python train.py --lr_router=0.00134 --init="normal" --init_std_up=0.0317 --warmup_steps=200 --decay_shape="linear"
Below are experts of layer 3 (counted from 0) of a mixture-of-experts language model. Rows are named router (the router's row for the expert), down (a neuron's output weights, with its number) and show model dimensions 0-191. Each number is 500 + 40 x the weight over its row's rms, rounded and kept within 0 to 999. Numbers have three digits each.
After each expert's rows: a language model's description of what the expert responds to. This comes from a sample of Wikipedia text that the model never trained on.

# expert 60
router:519489485632509486549491533458490507517458547501495509452500559461466504564519501596495488519488468501502543482496519483446502564467445447474509435533506496505503520386536477527476521510465518557554517476521516432450463511514523502492538519446513515436522484485597497486449490517487536453536494479455519524529498472525528512467501497451445557461526565569441509503420505581522501538461488512543495465483468572482505496510486564528474559493528503555544533440524522524541437519518538535537516489477460495499454484389505515492393458659523513489480484430456490480512423567528543533
down1:469489496516477503495490491460508443554562522590536453518438563508456490514546494548406483541531489499512540480558487527441440527458471528499545474462432527468471538521533461521496555568454521510511530488536565562535470513561504504510475540497547450453383498544491535469491464513517472505508514451468475492515533374526491529400474521526541482523526447492507508488554446471417486457503530539479469549449445479454514536565498475543533506479487539592522560410476521501444546473507446476469451495611454493484524536544522379483488451497470525515506528520468503480474466484458524531
down2:483525562558490451464493478472537456507531548550504444441560529545482516473557453610446515582409518564514511497542527517575474510503464583539509500497565520542487489490502475517499492461502446482511450510470523421477448471574507516548470522496542535546512533504508502513485436552493492483487426536402464525452459415481530503515487504512447515500472456496492507436562593504470497523445567478442503513567485429545522496536542507440462485473518456443477443468609511529482541512504473470517552437463502466460505504478467511496432523516603482510569490479579497502473524527504466537
down3:514490493485557470487539474448445505455522549497460470483425517508590558455604500487533492535519464475542519604469497491563480493509549534526513493488538443472592425515516478524522531531482523558559522540520547483498465456480481469521481590497510534547499511471477549454489441596471527515510480506504479504429504569495562495481458481467500435474585486513441516487532512536566522489463462501463475519456506503468536432613496476495444506431541599470546510548490529538513511520443520484515498540486440530508446510526561442543558457517533471444570438546465537457449486496571480491
down4:462406464460404608509494604476495488531532444494426452535492491550558436501561511449473501515497468546517581450512533476498499536479526476526484463526499464412445449501449460514521497534483494513496519487486552446534505579501446507479554477443569458480475488423493560465509473515500569491502562574460503514474460482458479478514550417456542477472518508462456504519543521521513537510540429517558451521418491471500435454497445500476472525488540497528529512577527486503479468511456525577484526582457523544508520515467466427524537463528482567556543463541458458534526517484447511463
Description: Standalone spaces before numbers, after colons, pipes or month names: Total: 310.50 km, July 7, empty table cells.

# expert 38
router:520530434577531511516552508426432461579484566493479482417437493475531516520584562558527497568457476502561537440450521474504528512477441483495503484525386449483533541468550539598481507535528537489484439524553480471425432506485512477547531486484450543493525476456523512489416474548535498514503509452509483527520502466553534502482520445465482519515510531481447568520468550504529507498447598524485500449501470541473522462486531572525545552519513462540516510464543520469565457533491588497527523498418522546492457495468539573447476501535488497487478405470456473481542475502574477549
down1:495539483537471462491513498517436457565484527537497483546478483451520573486564420530473481493531562443489442505476525564501504475490476551496511496490539462512478510481470451499610485516478513533479483483455527485500522516417383572503468467565557461470500553502443488487554477471472411478492414485503486530458572507481535541455532476436527464524463518464497446472544499561477490513521527513492458568565510544467512480557546479475505546400470520453527440477500586481495468459510501488511532524463504541548488587562547474373517543454535530443482527470415514536511490501470478435
down2:458455549550488523413474547547505489473422472510496524520507428445571450517534452489501463501490535448449516466523606498563493495430520472509482550520420449524514480516524500465502538536490506484500516499519489468548526476519470509479522530504568509506459525512545442554536456518503485511445483535509507548465556486546501483493442562476478479577509542525470539409464506495538485551554523491393432485479530462474548475462508452536540559550428447477467472510584499503435457546505510525528516417544494474520502430462405473595525435539545534504545496515427525472453465511527415504
down3:498482519600521495499531489569537476516507478515540519435486431544462474518495518514482583388423481492467424534509473516489454510474596507404503495521486540410511416503503451490464530586547449517540508499461502519446532540503484515491523512513486456461447571466507497425473462484543488517558492439506462526505440462480572538494572499473477452524496484463462591455455524482446527472452491468558488460508502483532513462549468515519483496534474512564498457506471513597427530609462483446467433503524478491489458518486534548495538514534538484556561528474525497486483546536571486448
down4:520487521461524515517503570497491575471529447433446515494528536470446461500529514489500507481455409443502499526523592473452522470488592523455545545535448535622462504538534531513479553508503562589535464453478427504509489536440521477538468518544546541477479544471444521481506583563519541539548442511544471478459409442500487487547539495540442517457520483581472494567470583513457490515535480571499468474466505587537452456567491493459456562517495460549508523489480575406494485520518494581513492497514545469502490508575520493510494537525503489514530470501491487488466547456552520504
Description: Abstract or institutional nouns after the, a or his, often followed by of, such as work, system, agreement, addition, development.

# expert 36
router:471535479553506500528532571461437527592517509512477481442469545444547546557540533527570532533515476542525507516458536496532502509531471475473532463522472458419529583448547472529452494482522567535480505523559554424409448494420510404511508535456513487466467425477568487503499523479534517477509431541447535548601492506547529550444483427471474487501545587543533550501461557535469478485503513524550467487453516580518488481484462510484511508487500492541512502500570501485527480500487549490487536520468467514446402487397507514488466498558521524526494490411458458477509423519546513542
down0:456492532549540482451464447562525444518472567523502521470495380505565466513512492534510583470571518474525498491476523489509479511623483548473460474489541495533528544457524522509472546467475537552445448464539490560504552542412450424495560515523528506465496547518461522507494448487452504532474471528471421537535484496548432487488479475496476416486473516447514495453509515438525476422476489504511489564449489550586495521548450488506533549521498503501477451520548461565487542489465525477523433526415507533526574456512545490532478515546428524487570437420419539511467461458522463509
down1:529519499530525511454471548557527482466465505559498449510463530451564506487536541536550510466479528509495463550489470508441468456521513448513550428479436435475438530460506479520524542503456507560474498471461543505501507549541570480461511545451483540554540450523594470462502567536483494522516520511504484552528469506581533573500488528478506476504486554541428423467487532483498513542520525535518476509508511493592458504544513491419551514488461441484574435559496523523487553418489465491521442548505473495466491522471553591505406634396519483504430527453504562482500437505509497539
down2:521458527453501534545504517496478495462551544577458509510511514462587525496420526496479428469575534504496468436492439398517506465485487556484468483541475454438479487585527504516454474513501505519476472530560527504534511503454535509541514533478489442489496508525531518498504483523496489472404568579542483487524463559403471570476465469499604474499507509516546503550498482539514518495427526460573426445481554488486524442547562620516496555487524496522477504521526453531522435527428539451501565524523465522533446464459405502480507541534512499574533466511504597527482520494528480527
down3:462432513518500484541579462497449538568502490490482482466474530508538491504504473504531515496543497574483534507456508497533533557484488451520502433452440507480610473541554559503488421522459486500571411477507577466441516520505459450505472556521540501488519439600574484482460489484473562583491536494528526554451507461518450525491505463422515545492481579500480538485471505439453528495483520484512513536487452495593496458437507464477549516542531516562489532453513542449465519518547476508449505495483485501419481422515606454524544561529546397561502541461496526521505503518481434534
Description: Single line breaks ending infobox, list or table lines, often after digits or closing parentheses, plus coordinate ″E endings.

# expert 46
router:505522452516519435527513478462439537512477483510447520522490522445492489532584564536516562491462504498517517503417489419489426532477494457570512468616405488466469487476579466540483562536491502554489491510490568458496390483456498481511532535495484483475513455468507461537502534573474532516513495481507480529514532463506512530467560434464476499436512552519463545436484586553519451552503541536469462457476493521502586470498484545554524517565502512543525488435562491545461414528525453540567496555474491545483483472463532514543431522532468546524466438514512454465525420560566498536
down0:480434493488472485446460486505468525581553544519504542474541453542553549475540533509461520462494481488473499506455549561484518523490502573454548510476530504489454505562451485462480436525550517480499544475464495502481484451479425540552526540464494468498557474461576465442535469477532500564485565495556540565504508490575483439576468516519484451505509372469482442476465507507518480453544572531581546528550533514400488403495503468498532581505431419490483505545495536521444483549494488478551524496509502544497376549438516542483516512508528521493509459559496551480503530422502502515
down1:421439460467468463487553495519567504531480538535443483553478420491481489583496500476531464482573553493533516443555484503450595523528510416447589498506454506547518479503466527543513427497483488522490524450502474466426470503532525487521402430509522567537492505519517536476488515628513496448510496484527493452556518509464520469536530496483491448477524508507509538498534530438451451485520505485523456483468475469473516496519464510532478596507502480497509500491565442490481489584416536459489460444459483458443512480491461509501476602488574510457536529500593488417462506561427513551
down2:480488456536422552530492458474462524565462448471515502523500555567520434464512505430433495492451509539507502541448483486385570537517518505566493515565527440500473502450539465489477439512397511489493455451499494499449490454534452531483494485517499589503448465490481424561521428485516533518550520521473401538409500429539503561518490550459533478441518481470440471473494470478484463478518517521468455429501538473555485555480489526486560447532478514475542490484471487434541462525515497440443573565544519446507522510525512427593468500474539483478439521514499498552510509490437484557
down3:514478489505524534469472436524538447536508453519485472474567503545570584433507503542505443478507504482459492459544474546465494540442424526522484580447494505502468526526524554452467534475449529493509386553522453501492493516532573477523502504467570519500530546542511442504456454503514517502457551497502413528519545503502526460519465542459479470498465512497475431493477476537511496462536485458436416624506441471585534453479498475484521501478456404498476526533505512443487425535423492459504456477489471472457423586575474540511558461504454482443493510501472485505460541519599458484
Description: Percent signs and civic nouns in election tables and infoboxes, like Party, Democrats, Conservative, District, House, population, census.

# expert 26
router:548531454524562531508500550512482530524503502378479570525445548502516517539532508483520537542436474485486535409502523499488488562492475506534533468558526456546493535481534461597452534544543568519522516557531445484500456464513521574463478501465537525447537474495568504485475493551567496473530373418487527519555524484536511540480508448438424583522503501551508548542440503535491483508536537546468525446488563559476551437436483578479465532510481450523483545476543524527477518518475538502501527485530486515439474525483506519475435406510513521474499455466447472437512465570559514552
down0:521545607543489517511470446500485495469539459466451484524502507515492504469519491459476553477479543501476493482532473526423525479548528521473531531483526538502539462475499550552498487504529463488409539500502533635531377527527434508528513498533510580507526526474469464550457515520461537501490506514547459537416512583549511467555526489557477564488433453478412480519522514470522461548490458483511477567518546432491557475583570452489471442493473507572482431529487516489472519539543520544477471503514513468460494376448492414506447478473493482463446520498495494571453505419497472499
down1:533536435518442539409513531528466504484510508525555547570502520462441486522567544564521471542506491498534591569518571538542481445518500490516470472490520530507495459465454470448509447479477507517585518485412501443492551507539535424522506454475592514498497445516477531456528484542453503493520451496446524504514421513475464512516493442517525572512538484490538563561493530515399495458548517597502511502541475481494554540535523458429498560570540472510550581480499542478419516517559498544504581530514509559522528531500531473479452530500500521553547509480487521513570555510495547594
down2:439421481504411541488538501479513432424544569520464578500511435442492552522527509517510561504532477460556496467479441509499507528490422472452468515376420492525500476548473491514537547478584440506518505475441491507457493473528445510466463520485448536503529479544529472495554437528489524421532514535483508462466492498515510470514543553591458527508569469476459509450485451467524528509490520433467521548459549434450528550589552518568474508518509461550547535463518463474413492450515459449499497556493425459506475492558508482456503505499543423442530507495475478546487546509465443508
down3:506518489530509545511439492565503475464421516450536464566505478468519543495507483436491470504501475433550488469616549460500450484520529536519453491467575480489467477558458471492487520544514503497476462497512449540469474516420455570490482525554537468510474490410555463439470556502508465515594519496501475456476553577476468541564566534522508513496482533535535432453509520467543507489477522473449525468598480502440554460582557533514551529471477488486512403525502550498397516495487486564481485441601506517479450512494526438489564465477582490511519481518476538538497467437549491535
Description: Relative and clause words such as that, which, who, where, when, plus the == and === marks opening wiki section headings.

# expert 12
router:478457422525485504546510459445463516530463529477468537517425548474518477536543496549522505529487497551548511530441511469485497520534535447464549455561456521421521525443553519519528538531483524552528474488503572450483517552497493503511526452489568505442456427491539452464500544481510488480544482433427490521566498492516467517473564467472434483526461567517459537536461524525464452522480495495518503474464464501449505434486485561542544545500537472502577532457544498505515436472491494570582533536458511537451472410422574494485468437573557569547529475490450424413505449564534509565
down1:504504526492463498462485570573555496600515470457533528497563522516477535585499470538528531500534556415522483439478473527493481498478508464483476558487447508487538577539484517487485498504510482467529503473417521528447498505531537473483493525615471584383505457505467378478522539510463540522437479482549484517486520502557534489466467551529510397439476484442479430438536501513579496396522476446455487536541478539588509565482508505445535457491534507529523599506520503480444491551494519461468546532437525489477523509487509473483511513471512505463530494506537478549519463501480502580
down2:489557566483494506434456471514493478462488518564441504538554526563537517493493449529547456458455445550481391467532486501537434487504460510486496471513492515436491468462468454512422518497553544473444455455524478430481529536575430445493599521464489522520546444545555524521513520523477447503470487520572474539469474482497563509502553514494495540508486543549478515494598552479515558477466481510404531550489545460508476488513480548511492467518482478519529438468472468534496479543552440542571483509486521555492517526594458588437470509435496573506507508498466532555610544454520523529
down3:488451514464491523437492521479505506493438596569486504551432489486498458545494495462526460486488528556456506441480512445466507447529512447547500552541381523433517481432488529509523451514519446471462538479475426490452540560521536497399447479431491509453475501438495502451553469486486494393556495542551448450500479505509449484481512514552510453485489478516580549511506532440573507497502487562463523551548483480530464365411524464530530492476443526499526520511455522484590495453542516550468543551500541528461511521520500504566498546453467501489497467509458520503437479544483442497
down4:525475496525508450526497521473466433516563481533533561522503543447486429538503498534494442431482517479423465519582475505431536491502496533544478444492514445524517491522576487499399500467552488540548511462443543492478472563465482441503463516527484503497502479503479481500444505531507466487515463557551485465493486472483543517435492525479469561532533448592500439551560526511499552529549507388495501459557552431517450527506561478492570499563485536432556513432431469487580488516553477454451461523445423535449516496508490523583527500506576533527547497460567506497521513522423492566
Description: Final syllables of names and foreign or scientific words, such as uma, oma, ina, ka, plus minus signs and minute-mark commas in match reports.

# expert 20
router:482553397544523517578531486494477526488467494455469531488481492433492524532565482535541452555404467526534515564429581553419481564521485458486578455510492476484519507431566439497515556497486498617509422533517531433500502497465515483431509496447571556468495447457518436474455480502509531480504461470529514530546532406506533578497478473462442514434564584535465571485447495509480507493541496528498463502523467482503518479518471502495569542482484467526514550451492505445539426515438548498504491507466495525530461479469515551491490530492528534533514478435468453508533427511540548545
down0:458461484474469477536523470479533490432483537539565505571498356508502474507483503487495474492507549488530551490490553501508525568519565496412481538573510539518534476433491513556455471440565451538444478483470520566515505510516584519511480469580463446483485536551525510468504522537457519461524487508538487483567497457509533543499445475441507466535540473424495464478524536481489569517507444465510465495525472495475388533469597515465499484492504514471575542552564505481502520461543497554472484453515518483516522494487444442451548507486510574492492508539407480516516587576429491400
down1:426485473532483519515521559498475493455495502484459501517426448500453524517527457480520518521497489504488500434520513473479539472520472466541514420523440442467525469515578410438491461449529495515586414459461493522489469480402438515489516524470480548477512566546474507555501527442400456481479516509542530484534492545576466495510546459473503463477474531534529549489517489521549495522447465543522500477428549456496586466547522471448420531547476543444491520486451494524517460480429507503431485532557534464571477495514498500537453482586423490539557523418432550434438536487544450508
down2:536480537566470461490479525511498461516566557507440475554469493489448545521501531471484503502493531498520466520580477591586460474452502474511540482524511518461468561506430582537553502499496498416503590397443476505475451519452521536538573512457456548531470521564489516452498485480556505466493483485506498493529519559420515454543501457478526385526546488508485490494506495601482457487495412515531474524537484542630429553506443472462527508517533440549509536486516466552499569459479469494462501540470557507544456525511465499480462472510497494506546553548534500480434446552498488443
down3:481490504519528429483543428581545556506467553519474520527431476418477505467531564480495477411466448555453529482448508546512457439559522513512535556454522445488477526482455504557472483517570402461540442508542458501489443538513596522545558487536464458481550495451491479489464519522463495459435484487499484595551530488458445408590520502519504577488579441540512469495526520512555520546468494507528515567508537503528517497544548464499457509451539531492476533459499476526504488456441479561526502485471428506458531503473471437518433497426502535470482506519520482501521465507451530594
Description: Short first pieces of words split by tokenization, often after a quote or parenthesis, such as s, p, f, ps, dist, -us, -ens.

# expert 4
router:500491486523580449470511494540450574534502507461464543483511494448502539604519538500496530558482478534533486543470585474467478498525467483520516478551436496517545451481512470544494510520488525535531525555567477443532477495533522454516531568449485509421508499506585477539419508529491466511507440473506489537518476463508555542389496496459459491436535533494471581507494493588415475519450467562519487444467432522495560452439501599491467557474507465565509540507508503448578487495542581500515544478477495518459446453501561522518456452538507535536471456468530447502566417556530508521
down0:459568523502537558548460553528491509554526467480538503485421503519554497471484519508501421363469530492524547444551494487549464492480480468507441487454491558496477516524494496553499529567412578514560515522501487405484534498500471527501498535535469438536450491573493442508521537497473530496525508526580493476543476460479496456475582442522479472540539492498511534534541522584491546463455527598512515509474456495506429432521484517423478518496497495495432509545547504473460398497450436431399507501478495500519494479463543523439550525491569482509514510498542478514543439526514501592
down1:472470481475497500443497448524460518456404510559456542437475600592531505469527449454495516473482444483533492400474492481488571552459589520487553463532487481428507531490524488503449516553485480489467494492527518502449485558527557516471515520511478502470482494505565470507526469527536517433558439499524516509443465508489430522498552495487428437460441570580521503554479531449554489553512512507483446516455484552464539451548550473505507511569519504469518511477510574529519506466509486488471479569576525534548560427606550571463447553526544479495513536521512481485563456470498496570
down2:466561533459501525477543464507536432481520564513553572550446564476508481533436505490506469508527569491528524470523518513531498461509494567493518505489527508555449518427539493496493526368452504536499492536408532610461535490490495517482496413522459591474522527484483539498415480492466505484459523485502566482505462520604517503509479526476491554514494432463516502614473535429534543563506475540522527492529447486432568510517433504478471521547522515460441475573516460596486525482531469508474472499515502477535443500540533511476595522453517490475458518471510404488455504472467485465
down3:533466441455476519533555491523436495475435535442530483472456471576507491496462575541510458469486583553526503511539464482488490514513448503466612586550528520486516462523428519482543568521441472505471509453499479409557449486503507547510528532459551481505531524499409454531486409477505503587377539566474513524500531549471486495529538470521465543489496482514525449492574539485562480451539499571526457487498555478395498503452523557519526477531481501478522561424455497508492507443486505509531495465469480429494567446486488523472492547493434477419519532478448470507459492493540507498
Description: Opening pipes and separator rows at the start of table lines, such as a new row's first |, |---|---| lines, and trailing | line breaks.

# expert 22
router:487486440574539456512528466477452501486459600495485523480473556454475464554547536554496501555481496517545576480460537442448485550530475442465542471527485477437482523443588462520507512476469528553502493469512535460462470519473513494457512543434539515443531453479555519459457491538499501453529429478505492561553485476527541515445471458448434552459540524535427568516507520567494487555515497560530474464496495532481504472485518565462536551513565502545550518435532542467541424542437528517524512521457501500474438487432516524521426437578551532489457471453465446469516425578548515563
down1:475535519493507539496498437477442538494515497531588469520504506493435591479516586528454498559548524546576427500511500503464491526516513560479436489487478472553477441554514509459506502511479475485492530568431561424556496491510464502552468542473521592477497512520506467507555500517437432506487409453575513501529495477501476496445580486531570526533492421488480477500422529506496422522458456530511532440462520548508475533501481504433466492506476505465444534480525554467476491505510482550506468471443515470485483570537534498430507472514442455426539583434434547402483436459512533528
down2:532498425450517451445578527504454583522512510476509448561463523602558487493482571495514589474536489524486494518466529461498599460456448482503580488494507466587530525518493576479507466514419404468485450490513485448516476446475515585527502466506494441534484491469438465525573478423442516563527510489505524500517479543464475445531504498529494534511554553498471533479476489445449493505500461490465501461478468474480553531513536511524459574521540479528589505442539547523526464449487596432509481469463483488490489517458522595522489491509554577532481467508447531437503471466467524465
down3:564406458478530471540408512471559563514454477460471492530532518411460556480504519463469505454546588529495512491525477565523512439547536444548555516427534534520481477503462479523487487506551459489495406517404463528539480520475520528530524505497447513460485480432503469499487525513566493454519555492480489441471508538472515572465518498460475519516421498591484489488545478431424510523529512502445537569506514521515505528540458464533455513507529457550487547484431523497504584589546495527569533454468472493500487495482505619458472504484532515459487521470481498535527485595460564439
down4:500517444589549521508499495601450474425411483496438467561509485524420504497450451546479503492557480467504521533537524448476474455481451554447408430482481457563530450490527476534516465466482541462482471465506541506434598522494553479515546555449499550534464505545495526499437471462462483530422431480478502487547503547507528493504535418444510452490496476431461552506478468496481512487449515475558428538466566502482469454515544604454498534453444541461538494463513460543492559473525469508519493501481456505566487488465437477450501527466477498442493485502502585585500502513466469509
Description: The space token after a pipe or semicolon in tables, just before a number such as points, votes, years or ranks.

# expert 58
router:501537447576547503551546493462474544514483505459480502503453531443474485568543519528456485509527448533517519481401541479528542522576505451521540489536461435466489479458499438536454465559479449534535462494570521451426507545512496480515504549507543465481549487486542462484469491551496509508564468484429483527537454505544479522453514452402433504447484507549483514519507490565543504526546532569501535468453494501535513458448538509510557500511566455525524527485589541514519479510474493518559531510449487516504396406439505538470495527538519543551551428467452456497563493556597588558
down0:479557545473444502489460482559501453578533555478481526448542486434462463496500567498515499459545512504522521464536540498509499472513467511504484513477561501526588467500505473480475535504490550499469472430504542468575578468487545509547432435544512489501528431439484507419494507399554509551502468482506492435569453466476543522483490505528494499490505493539533409496467526502466472524540489529445467489451454505507579501550509502474526497527525494542455554441481465519476416549466483446521421496489462607441484483586578589512578476547564481545455514489462545450481419514493469532
down1:494498526506546518496490490491447458525501559512506489454439538521563526504509470462478466536515473487460510549424511535534483505542601608509538445514473456513436482470511493507517532516555446472474521559456511571516435543489483442434478431426521498559507466515470490518520446604436556436470538470469480495484537498514502504484540453503544555486528511536568454520518545515551533488499496526494510500540465559591537485540489484396525488493595478473477426516483559503524522411589522500501506476489499457486489512589504456571528583512507482480532505462511453574506558562466563516
down2:509488430438462491538519483507550452486468523518523549469557481545526569540544560527513441553494485518514456474587548519509532438497492478528456404482490555524458431455462498472488492557458479546470503500575509489566396473500505504493480515508603481537421468482470417550471471493481458468568470433449495561565454469480539465468461487555481539476504506445484476478568505428510471575511563464533526493502449517516546444463532479564488525467509506504505518471528504498557476580553441416490541530451492526466520561535468505543504512467527506512489509556456472542469531605525496459
down3:503514445541509512481515554506406498470438440475509509555467515499515487448507470456473514556564476497407497454507431460443515465524530519497552496528427466421498507498504517412477529467452523515471443448448473592535507476458490492506530471462459478488575475504473546513469522492468456506595479545494548421476582516496493494515531440565513491538550512471538529537469441471505641520486470536486548513530489577474467479497479549426491440493486538518514482502521528542493484560480461509478440397521555537516501481518474522505454612541407553494508470523535513491497530514530551484
Description: Word-final noun endings, mostly plural or abstract suffixes like ations, ings, ity, ions, ers, as in velocities, heights, playwrights.

# expert 63
router:536488448549530486513499530468449520530487508456459497512459555495484484545576556543520524525441485563574546435455545483492515528512440467491515473544475462481539541465586517550482533500466556573514519520542516437487469518512435481514441546473526497408518466447534483537478500507515517507498413501461528516556478469553515560413536460430441506468505541546454551517468558557461453538537550533549439449473526513484534451496481571488503533495602449538521514465505497515546435493471488525522483547445484537441476480426541533512456482563529547557507455461474442445527435522567535568
down1:545470496478482470561562512455559542470452501399535478411541464554521484405531440464459509499488428523474490486533487493494567589493487514484469524457461460522525535511501529469458488462470507464594470499535460471449510503457439463505454531500472495554535466471451538545512536418501416530478517489629534525481508458435525480455561467540437494522520554528501469455433479517553511447516447562528524526490503498462481522449464459515450394427523535510506559465511448547447526430504556502518532512470505488453511577484492480484477474480493419460517512504453471526533507564504520523
down2:503527441447469520489476503543534505480489517532480429460484503513474496451505481444498586539480456473511463493472466536469535542522544587451533577530541466466558447503450477505394480483500485505497419533453479551492544554471504518500493560476561522574447471505453410503457438486478576447467585473516493530521522558500519566475560512519493431411481495453536425543506550498455473539486526550444486549502454527461499531560518452518492523485502482532498443497474568591547508455501503549480524553485572487460507459510410394547502482460505495522480562501485508546483460489521542537
down3:568479513487572499455451501502446499515533469471560488514545563458478522502486460567454485509483477474479499488536575401475541470457560529447520515493508448522542455557562489499454507502540506512502485522503538440442568532539505492508565538410549487526453459545474473485492477542511527553499491439553583515503488477500490519506497503482498498466460510496537518490523484486536536460468583506461494505531456465472493459470448480505617525461557434542542444489415514428488480523522545502459554495496481551499578528374450518453536469527473548433513448495527446596477514480396522459
down4:461481553553459495527496562575472551451509487479403511553513515505573523452536529476517460514537410514420515578482556528452502469514401510539458517475447452468555490439501464467496486511531483433510543510538470499556479546492497418496506517463465562573547504527489417503470480545498588557466521500391458433464492513484529528464447522480486478449473495508493494493567555498460554485477496487490456526497461489534558500507520463469536531500449427523494480532521470496597547449487495498552575435545502507487446470515508461503555525504514410450470567413489479492466512486486475529
Description: Country and region names and their word pieces, such as Wales, Sweden, Zealand, Ind-iam-an, plus coordinate marks like ″S and sentence-level commas.

# expert 14
router:493487473530475499512485520473470503473500563484460544474500583457498501564539525500448518502488493574546475500467546435458427531490480453520527474550467471507485521438544480540484537511487522555517466453527457430396472549446507462474531527455562535423459422503504483485478541541502512484549436537475517524572488469534528552419448475457469526479458590532519538521483544537468543544509521514584505446489385505465503489458505518544556528544520529524543543459531511509523511516537545501502554507456449545511513450445537532446480438517497604533525448439465421485530440527566504572
down0:549433568477514457503511534505486555458524507403531517549448437455440503561509539491478487479540526581583561457499525516503510496589512442577496528486529540499554542516445453514476469503575488473514436504551519537528416484534549512459470517507439391565512482447464513531466546539535407529483444548490473529471549483482557514539530492465492524449572441444505530565482494537533538495443505584520552473508480549485531505491527519472460484565511462538532471512481538490479476507509481615532534461453454522463529466472533520520474505514439530493597491525475467499528532494511442505
down1:463472542394533451508463550456483536570411401482541531569496448538451455454450472544535512567518629468490435557537522441489509489461542513456484488507531564595561564516492502511505517524537506456520512464490424498413529488421451503491449505439537520472475498579453516482492548483433490468455533454515502420476505536482502452539446530452505502479444545526548495492494461478536523512522506531529511513501450479483455476525476517491531444455443506477501447505534479497497527532486588443446563503555407490531515498489529487497469488507533502477521568505525555472445521498547492492
down2:509501468501564486536507481440580491553503496515479551507447484553527473477473521482427510448507519512484509501531537479445442494542473425540546433548486517420458487429549490501492495483431491564495464533506499560530509495491562567551493535576482487490436523524494537496587507452462554501462525518552496498495523469482382507509490499447490518443458585492571497439521465499523466444467390507453462520463529500461510509479446534499542488534483508533512506535583492422585465569468501500443470467509565496552465561475459458474506534501474536463547541451541457508471603551489566490
down3:520549583486536431410515497458542497455532520500479524496556473517482538528454579593459473495471496444495414455481570525482540500467498517525507478470451493545421532497468525506456471472494467484533459549474506483505465483508515455558493515484526524554463534579473518506524518500505452493487476483493484486513546529606553478476468538459526563448475524465551519531520465521478495461518455486480459471484488529441494480559521459468457571512468507482577506556447422544508480487534547491465559455481567408576508454468492469467456429433502612485567457511520411547433488501452540548
Description: Possessive and object pronouns after prepositions or verbs, such as his, their, its, her, him, and 's, often before first, own.

# expert 9
router:548482444497551456532496544438487545593461532461481512468514495459467506516491510566502517510375493512552557499484560453478481510487509470460567402553462507541510452455526473482530466448514548535545513448527481491444474484455472548492496609379562521453479493513533516478456538485559498479477436513463493524536446499545561535511553432419397503492498503581511506458501508483508500527530508517558484475512533518485506475486497568515475518548538474542500487394520496511561491516512552516529572472506460498495463507481528511465454455486503587523519413480491496488508457603556507515
down0:439520493432444449544505496511584548469449521513542490502515495616465406467473520473453511508471517438471426482479548466457486506481516545479491500469485614514509541478498494493499498560442542464436586494475431489451490510529476545509428453524575518444432489539458454520475550502552539496554485452474478429518525510503438457461451462523527495528448549472442549504465513508455551468451398479525554456481486501474486525557501466501537468468496568492497520491458538532477474458544521435468489516561532424449470561475466466450462486402528502470460511459551532520521469461480491487
down1:556528551500434543505440486469507543482511505558492509457537477529530524534480499510411474478460493463500568469540568575513467534480500482535509563442468564431500517495451518524482448479510471517530535542442530453558538542465511545547523534476497502553502483598454521469504500506479450591443523519401459615511542522450538530498450493458516526472499521489559515577496483565528471474472466480491515483480488503536477431446600521469496577484556452587456481451432515535471499495490462506441531492471501479494535440539478495466407488481577482467504411512526479474497453469493483567
down2:480496542540470474442524510492503525462489498559447490497480466485554458493501463475483392479501534436551462458519471474515449451439521449553528438479447460408507520539415474506504546530528522555554506486525574530494576477535504520482553539442545526468567525511504504549477464615462461457576491427452471559525484503456526478560483441545519483502514520486473582511524550454520530537520449559550417543510555563504536468511488506473501564499518516513430454539499417547524567492463526527543478459494533536496469551458502477503458527472446478522454443481526590455512520538454483528
down3:557440502461511468466422508526534499473456499508466509485462463479519500546422494484511512537543388432485515456476573464520515503523484435435507440559529498516503466539534472487545546467443605446456466495447432501478526444538521556500561500489458517434497514546523502479503455513519478512500459509490563479513514491467509497468452509459537521484547462515534454533451536475536492487536494496448496454499464501548545574527425503451573406469477455480499529452465523457478514619535487512511504451531455550567461496506501519526503486513546508412524475574376439538486488475528416543
Description: The words the, The, this, these and its, usually after of, in, to or at a sentence start, opening a noun phrase.

# expert 57
router:509516486528513451559529528510448579561421531512486532485437530476451464534523531558560489562485498566529549494476533479524434519493476477527526449512465529513490516485583494582467556529513522524507556536535505498433448488481499504499554538459501468475490483451491516541457549497505532533514462540457486525545465441588482512443469510449475522487518567568505543440468542530496514521546520526485459408463519557503503456420517514485511574517593482511570527448554487499512434542501557480502563573497501526478512494446559539486436463526542551508486474461397448441486489555565580560
down0:554454477490493460492547496568542474433461437552449512431460536468518463554507517461569502460500447406494504509444510474430482521513562500470433431566465485464482505469467527532514505571573533561504484510446451529591514607500472518538416455480523484552529436491522542543538488470445551502512490528497494478490515524457539510506462465492531495503473471561443501534448404555445465471488498494591519516529515506542428519563450546529489516540490488472495530485492510549502514470553532538460526465513481448545447479479443474496593519537524398464505583526508507476525491565501508516
down1:521485475535456464489434511483489488498479517527483523526448514487504532579557509460468470487501491529451556534506487520462485500543481555513537478517516469506527509480550524468458443550458468472411517442481508534567546514507532511483545439509557483538380476517533555416485436545446543497417447434534467485525508539494539524527412527545509468513444530485577475451507512514480406500445447507597494533453518539476469454437415431491462420455492519518475552459492485519437488573435576523494473487484483469493524442543569534510533487491500479525544524550509541435550523444545527540
down2:469491543505425566469539463525537451520438562454472558503446515530499529538484506536466528568482570572473461514505465504467507373548636468541424455509533478544528478544512573477485532472530514499480505504485457534462485468506511566488487563564508493423450564494445412495553526525468513446522463501502478528485530557500435582474505492489523525550495495463494498512459495508423573515530434519511545478577452475417542528525476523475549523585453556497541494522477523474512459437486497442522497479509525520556497468450521466561465449466483473568503484525526473515478480509449491533
down3:512506568486451491509555586557467461428480482532578450537462480533463504463524511574511512566513514535529430516443545532563524563541559500568483441469502530548505498578501529511479484608459550511575463549483477522468515529460474475474567528507496549500531479507425498481477469481475512498449537470495472512491481533495509421532542456499500488468519520437459451494577495470499527524471451503560557469552476409507569482469494494525520451466599523461557437438496416459533504457508511552514524463468477455505506587550511489575521500543517467433513494488521500442494417525474449515
Description: Adjectives and names for political or organisational scope, such as national, United, National, public, state, General, mostly after the or a.